Weights of a small mixture-of-experts language model, trained from scratch on English Wikipedia: 32 experts in each of 4 layers.
Below are experts of layer 3 (counted from 0) of a mixture-of-experts language model. Rows are named router (the router's row for the expert), gate (a neuron's input weights, with its number), up (a neuron's input weights, with its number), down (a neuron's output weights, with its number) and show model dimensions 0-127. Each number is 50 + 10 x the weight over its row's rms, rounded and kept within 0 to 99.
Before each expert's rows: a language model's description of what the expert responds to. This comes from a sample of Wikipedia text that the model never trained on.

# expert 12
Word endings and line breaks. Final pieces of place names and proper nouns such as ia, ina, ville, ro, and line breaks after section headings.
router:50 50 51 53 60 67 38 61 51 55 47 46 57 55 55 49 44 55 46 47 51 22 46 50 42 52 49 54 51 58 60 48 40 31 53 41 55 54 55 31 52 50 50 66 52 54 48 44 37 49 60 48 50 29 46 42 50 34 34 42 32 44 54 53 65 47 50 42 65 44 43 54 46 59 68 38 78 46 46 55 36 53 40 48 44 58 46 43 47 39 54 53 53 41 52 76 58 32 53 53 49 41 49 29 57 59 49 47 28 41 53 46 48 56 66 51 46 76 53 85 53 38 50 55 59 55 48 34
gate1:67 58 41 40 43 78 53 49 34 59 51 57 65 47 52 46 49 39 45 42 58 42 62 46 50 51 46 46 69 48 52 41 41 47 54 55 50 62 56 50 66 61 62 60 51 50 47 34 50 70 52 50 34 48 58 48 46 58 41 61 43 33 47 44 38 44 56 54 57 42 26 50 47 33 41 66 57 45 51 49 55 52 47 43 72 52 49 45 46 44 40 63 53 69 63 39 52 59 57 51 46 48 61 51 53 41 57 51 34 63 37 46 45 60 59 43 34 58 54 58 65 72 36 60 65 71 29 39
up1:38 41 50 50 45 42 45 51 59 37 49 42 49 59 35 49 54 54 50 41 45 44 64 49 39 65 37 57 48 55 48 44 53 57 49 39 39 49 46 43 49 54 41 59 47 53 56 73 55 49 52 72 51 60 48 61 55 66 40 55 66 35 70 63 58 52 47 33 49 62 52 55 65 43 47 29 53 55 54 50 48 48 34 55 54 58 45 45 62 51 56 43 42 41 52 69 54 34 37 55 57 70 30 41 57 63 51 54 52 25 39 36 69 40 43 60 52 49 49 84 46 32 54 47 38 35 55 54
down1:30 62 70 57 61 30 51 56 73 51 43 58 34 36 48 53 44 57 41 36 43 58 32 49 31 47 50 62 38 61 65 52 53 48 43 46 68 49 53 46 50 48 48 58 59 49 35 54 46 27 46 38 62 47 48 44 63 64 47 54 50 64 44 43 62 69 46 58 43 51 70 48 65 66 73 39 46 45 44 50 39 62 51 58 57 58 47 53 67 47 54 49 61 35 54 50 38 51 32 39 64 51 42 51 47 53 50 49 52 48 49 58 51 55 49 63 67 59 46 45 42 40 68 44 33 45 57 52
gate2:60 40 49 41 57 53 45 49 55 62 40 60 59 47 35 42 52 50 52 53 61 26 54 59 50 38 56 35 36 51 69 31 63 44 63 43 44 60 44 31 40 55 39 53 36 51 49 47 59 58 55 39 66 45 57 51 38 23 48 33 43 41 61 55 51 53 43 42 32 54 48 60 54 58 57 50 57 69 60 45 55 47 45 57 51 51 68 36 36 39 43 54 36 40 39 52 38 44 48 31 50 53 63 33 58 56 59 58 47 66 53 65 53 52 32 52 31 46 46 70 48 59 53 65 53 54 59 55
up2:45 48 51 60 44 44 54 52 68 45 50 44 36 39 40 54 46 44 48 68 57 67 33 68 50 45 40 62 41 41 31 56 53 54 54 37 52 51 52 57 37 50 54 47 62 44 48 35 52 34 68 55 41 45 44 46 46 59 56 41 53 72 26 32 44 61 58 50 36 51 57 60 77 51 44 46 52 50 46 51 64 44 62 44 61 51 63 45 46 70 49 40 44 38 45 30 62 35 39 35 49 48 53 49 55 45 51 67 65 48 61 53 44 49 52 41 53 33 63 56 58 69 32 52 66 54 54 45
down2:56 54 29 47 56 51 58 33 41 76 47 68 48 45 57 38 41 62 66 55 59 44 43 41 59 53 50 31 58 55 51 32 57 56 46 48 47 63 63 31 33 44 42 36 50 47 44 46 58 69 52 49 67 41 64 54 51 45 49 45 48 43 62 38 45 35 47 41 51 45 54 44 37 52 56 67 49 48 55 47 46 50 56 50 38 44 48 32 44 24 49 40 57 51 40 61 42 53 54 32 65 49 67 58 64 52 47 52 30 56 47 60 52 45 31 51 42 49 48 38 24 39 62 39 52 59 51 59
gate3:54 41 62 53 49 48 44 53 60 45 49 52 53 50 50 67 66 55 61 49 54 25 42 43 49 40 39 39 36 75 57 33 51 43 39 46 78 38 56 26 43 40 48 56 57 49 31 40 58 49 54 24 49 42 53 67 58 63 34 49 41 50 64 49 48 48 51 56 32 48 55 51 53 43 57 36 56 47 54 46 66 57 40 54 54 49 48 49 44 59 62 39 36 44 22 59 60 53 50 24 55 64 50 43 51 40 52 52 44 60 55 58 44 48 48 53 42 66 47 44 55 63 50 42 42 60 61 40
up3:61 53 39 57 53 52 64 69 55 51 55 55 31 57 63 48 56 56 49 55 57 44 57 55 64 53 59 59 47 39 51 48 35 52 46 57 46 41 43 58 64 73 56 65 66 63 48 51 51 58 52 38 39 27 50 47 46 39 40 40 63 53 58 51 57 60 33 38 49 54 28 69 49 48 47 45 41 52 57 38 27 46 48 53 35 34 44 62 55 39 49 64 55 42 53 34 40 67 63 64 58 42 42 59 57 41 70 38 53 62 53 54 34 43 46 53 55 43 49 35 48 56 46 53 57 57 63 77
down3:68 53 45 54 52 41 60 45 70 46 50 53 59 41 56 51 53 64 52 48 57 45 50 43 52 64 74 45 48 69 52 62 56 54 58 53 42 46 39 55 46 58 48 46 62 43 52 52 34 51 57 89 51 48 46 46 42 66 45 63 47 57 54 45 38 41 42 50 56 58 69 50 55 52 52 55 61 27 56 33 35 42 54 56 62 34 52 51 57 49 33 36 51 61 51 54 53 55 63 51 56 45 42 70 49 43 46 50 55 63 60 42 56 40 53 72 55 72 67 40 49 27 40 39 52 45 55 38
gate4:60 66 60 57 53 66 50 55 57 59 46 47 56 46 43 41 48 40 61 40 66 33 36 54 41 40 55 51 66 40 55 33 35 40 31 51 47 51 64 42 70 43 42 70 58 49 57 65 51 49 49 43 48 32 52 50 43 49 42 36 48 61 51 51 42 50 72 61 57 53 42 50 46 55 73 55 57 33 33 54 50 60 58 57 53 54 63 37 44 33 59 60 62 60 43 72 63 47 46 54 48 41 51 29 56 55 37 33 38 44 43 32 57 57 62 41 43 56 39 44 42 58 55 58 42 48 52 44
up4:60 42 46 56 41 47 35 48 32 53 41 69 38 56 71 39 55 66 57 43 44 37 44 40 52 47 70 59 44 52 50 55 50 49 60 39 61 40 45 43 59 44 58 46 49 58 48 53 53 54 41 54 59 41 46 52 64 55 28 51 37 48 28 43 61 35 57 44 47 44 45 46 60 41 35 67 52 73 45 54 29 53 51 45 46 62 50 39 61 39 56 40 69 48 75 45 50 56 58 58 50 41 35 41 51 46 68 48 68 43 43 40 52 64 44 54 68 58 66 44 49 39 48 58 33 42 53 60
down4:41 58 35 62 58 64 48 44 40 50 41 49 48 41 45 55 58 60 56 67 32 51 44 39 62 56 46 30 51 52 56 48 62 44 47 60 36 58 44 54 34 43 37 40 45 61 41 35 35 47 63 50 46 56 66 47 43 43 50 56 35 50 40 59 69 49 63 51 46 53 50 68 54 49 38 58 56 65 63 52 47 31 66 52 49 40 42 30 53 61 45 43 70 67 48 52 53 50 59 64 39 59 70 62 54 50 49 47 53 48 46 74 40 53 41 56 31 34 46 51 38 47 70 41 58 32 42 45
gate5:60 58 34 32 55 37 40 52 66 51 54 55 66 48 56 45 66 41 51 64 44 37 41 46 42 55 53 64 61 58 49 46 61 36 57 51 57 34 59 49 59 38 41 47 54 50 39 53 53 51 50 59 38 42 24 57 65 48 50 61 46 45 48 48 47 59 64 45 68 42 42 57 41 52 78 48 64 37 45 48 46 53 53 57 57 75 58 37 47 51 41 37 41 45 47 51 37 41 38 46 44 50 62 35 43 47 47 51 38 45 47 40 52 65 63 62 34 43 48 45 52 68 64 68 40 63 51 74
up5:46 39 49 38 41 58 57 62 40 55 43 64 53 45 54 36 74 65 22 42 45 44 54 60 51 49 57 56 39 50 48 41 40 57 43 55 50 56 47 40 43 67 40 38 60 41 59 55 36 53 49 42 55 46 49 58 52 52 37 75 44 48 60 50 43 61 50 51 62 40 44 52 36 53 47 58 43 45 51 67 41 60 36 50 32 50 32 40 40 50 42 44 48 35 53 51 44 60 50 62 53 49 56 68 53 63 32 38 60 56 51 58 50 54 62 53 21 64 52 83 46 47 43 50 53 51 64 62
down5:42 47 65 42 68 62 42 65 46 43 50 44 42 67 44 53 47 52 67 36 55 62 47 53 57 43 55 50 50 40 59 34 27 41 51 48 57 60 47 40 52 74 56 66 55 36 48 41 68 46 40 43 47 59 48 54 38 55 56 43 54 34 52 53 53 60 27 57 38 58 48 30 53 47 41 42 43 53 43 75 63 63 42 52 61 49 47 65 43 58 42 70 64 55 60 51 55 39 50 43 48 48 51 71 44 44 49 58 59 51 55 48 37 46 53 32 56 65 67 77 40 58 53 56 48 42 49 44
gate6:54 57 29 72 80 61 51 57 52 64 45 40 51 38 41 64 52 57 58 62 47 38 52 57 37 66 47 49 58 59 53 43 68 49 41 51 52 51 76 49 61 44 53 47 43 35 63 46 50 41 29 44 56 46 50 59 47 59 42 27 46 56 31 41 52 39 55 63 51 42 48 53 34 40 58 42 68 52 62 54 43 43 57 49 52 56 59 36 40 54 45 45 33 37 36 55 48 36 59 44 47 39 59 50 60 70 53 35 51 67 39 65 57 59 40 35 41 46 48 54 52 41 57 52 45 54 48 55
up6:44 56 51 55 34 44 49 52 58 38 44 36 45 46 47 52 58 34 45 50 65 63 48 39 29 54 43 52 42 55 54 51 46 66 45 54 66 63 55 45 51 51 56 34 53 47 63 63 47 72 45 39 40 45 70 64 46 46 49 53 48 45 55 46 44 57 46 60 44 38 35 49 47 61 53 48 48 47 24 43 59 83 55 42 45 41 51 47 36 73 52 34 50 54 57 60 42 51 67 63 62 47 45 47 39 63 40 50 58 38 47 79 50 64 59 51 49 59 29 50 51 50 50 61 35 38 50 39
down6:53 70 50 45 46 30 69 38 64 50 40 43 42 46 48 40 26 45 50 35 47 46 54 40 42 51 53 58 54 42 52 47 35 62 54 47 72 54 44 49 53 59 45 63 35 54 60 44 65 55 42 59 28 56 59 36 69 57 44 38 39 57 44 33 42 53 47 36 48 59 46 51 58 56 63 47 60 50 51 48 61 53 54 34 38 40 47 47 44 37 57 53 58 53 50 57 36 32 58 42 47 60 55 18 35 55 53 44 47 54 51 33 45 47 49 47 59 42 63 23 41 53 48 55 33 57 48 57
gate7:46 51 48 38 49 51 50 52 53 51 37 32 51 31 44 52 55 42 29 37 54 27 58 41 44 31 38 44 65 59 57 30 58 45 62 49 55 33 61 41 47 54 46 59 54 48 35 64 52 43 59 44 49 35 49 50 37 67 49 45 48 66 38 30 63 43 54 58 75 42 49 31 45 55 35 36 57 44 64 41 35 58 56 39 47 50 54 45 47 31 63 64 50 41 55 48 48 54 48 41 52 48 46 40 53 52 52 39 40 57 41 45 41 51 56 46 47 71 59 71 44 32 46 40 36 53 60 54
up7:40 57 39 46 38 54 38 77 45 53 40 66 30 58 61 44 59 66 63 46 48 58 56 54 62 36 50 69 41 51 71 42 49 53 42 60 50 52 53 56 49 52 60 40 46 54 31 52 40 49 65 51 43 59 65 58 46 40 55 39 72 62 41 54 61 54 53 44 44 42 62 63 60 57 65 54 59 47 52 52 48 46 49 50 36 53 36 46 44 53 56 60 48 54 65 42 46 53 59 53 43 48 58 43 57 51 36 36 43 33 44 40 53 57 39 47 62 26 56 61 63 65 66 44 45 53 37 78
down7:45 52 54 48 35 44 46 31 55 56 60 44 51 60 44 49 26 52 49 46 43 60 54 63 49 63 59 44 60 59 44 54 46 54 25 44 51 45 44 53 19 51 51 70 74 58 68 46 34 44 52 64 63 36 55 47 50 54 28 51 53 44 58 64 39 62 47 55 44 57 41 45 53 58 48 52 30 52 36 49 44 49 37 57 56 46 54 42 69 56 47 66 39 37 53 46 40 41 33 58 53 50 30 47 43 48 57 38 47 38 54 39 62 52 46 34 71 44 59 55 47 56 56 66 61 55 61 48
gate8:64 59 42 60 51 40 34 47 56 41 55 66 49 44 47 55 39 46 57 39 52 37 55 46 44 40 22 58 53 39 47 45 60 38 67 45 50 60 64 42 70 61 56 61 54 67 50 52 44 59 49 57 57 55 45 39 50 62 47 23 36 33 46 28 63 36 58 48 45 46 38 46 35 54 70 33 49 47 46 38 56 56 46 48 48 70 36 30 45 43 57 51 45 51 38 47 33 53 45 42 49 63 59 42 52 44 37 47 43 55 61 56 53 57 55 45 41 69 36 44 62 55 67 58 55 59 48 41
up8:50 50 63 46 45 37 51 41 47 62 36 33 63 66 49 43 50 50 57 51 47 53 46 39 44 36 58 52 55 51 32 49 47 35 74 60 56 56 60 45 29 54 36 44 54 48 33 61 52 57 57 53 43 40 36 29 28 67 31 43 50 42 56 53 43 48 58 69 63 57 53 51 58 48 34 43 47 36 57 48 46 44 48 50 42 47 58 71 45 53 60 39 35 58 46 30 54 55 45 64 62 60 34 55 59 51 59 61 56 53 53 43 40 50 58 50 59 52 49 47 35 36 54 53 65 49 35 23
down8:47 56 52 52 36 48 64 50 40 58 41 46 49 48 45 36 60 57 59 51 40 31 53 53 38 51 52 53 61 36 53 52 63 54 63 48 71 46 43 40 65 30 57 56 45 49 48 63 49 59 57 51 57 80 58 39 51 62 40 46 60 36 47 35 59 37 59 69 68 58 51 49 42 46 42 41 25 44 52 39 52 48 73 53 42 45 54 38 66 55 56 59 44 59 55 52 54 61 36 54 54 54 39 42 44 42 34 54 44 77 64 55 37 54 54 46 54 47 56 33 63 54 48 45 62 41 32 40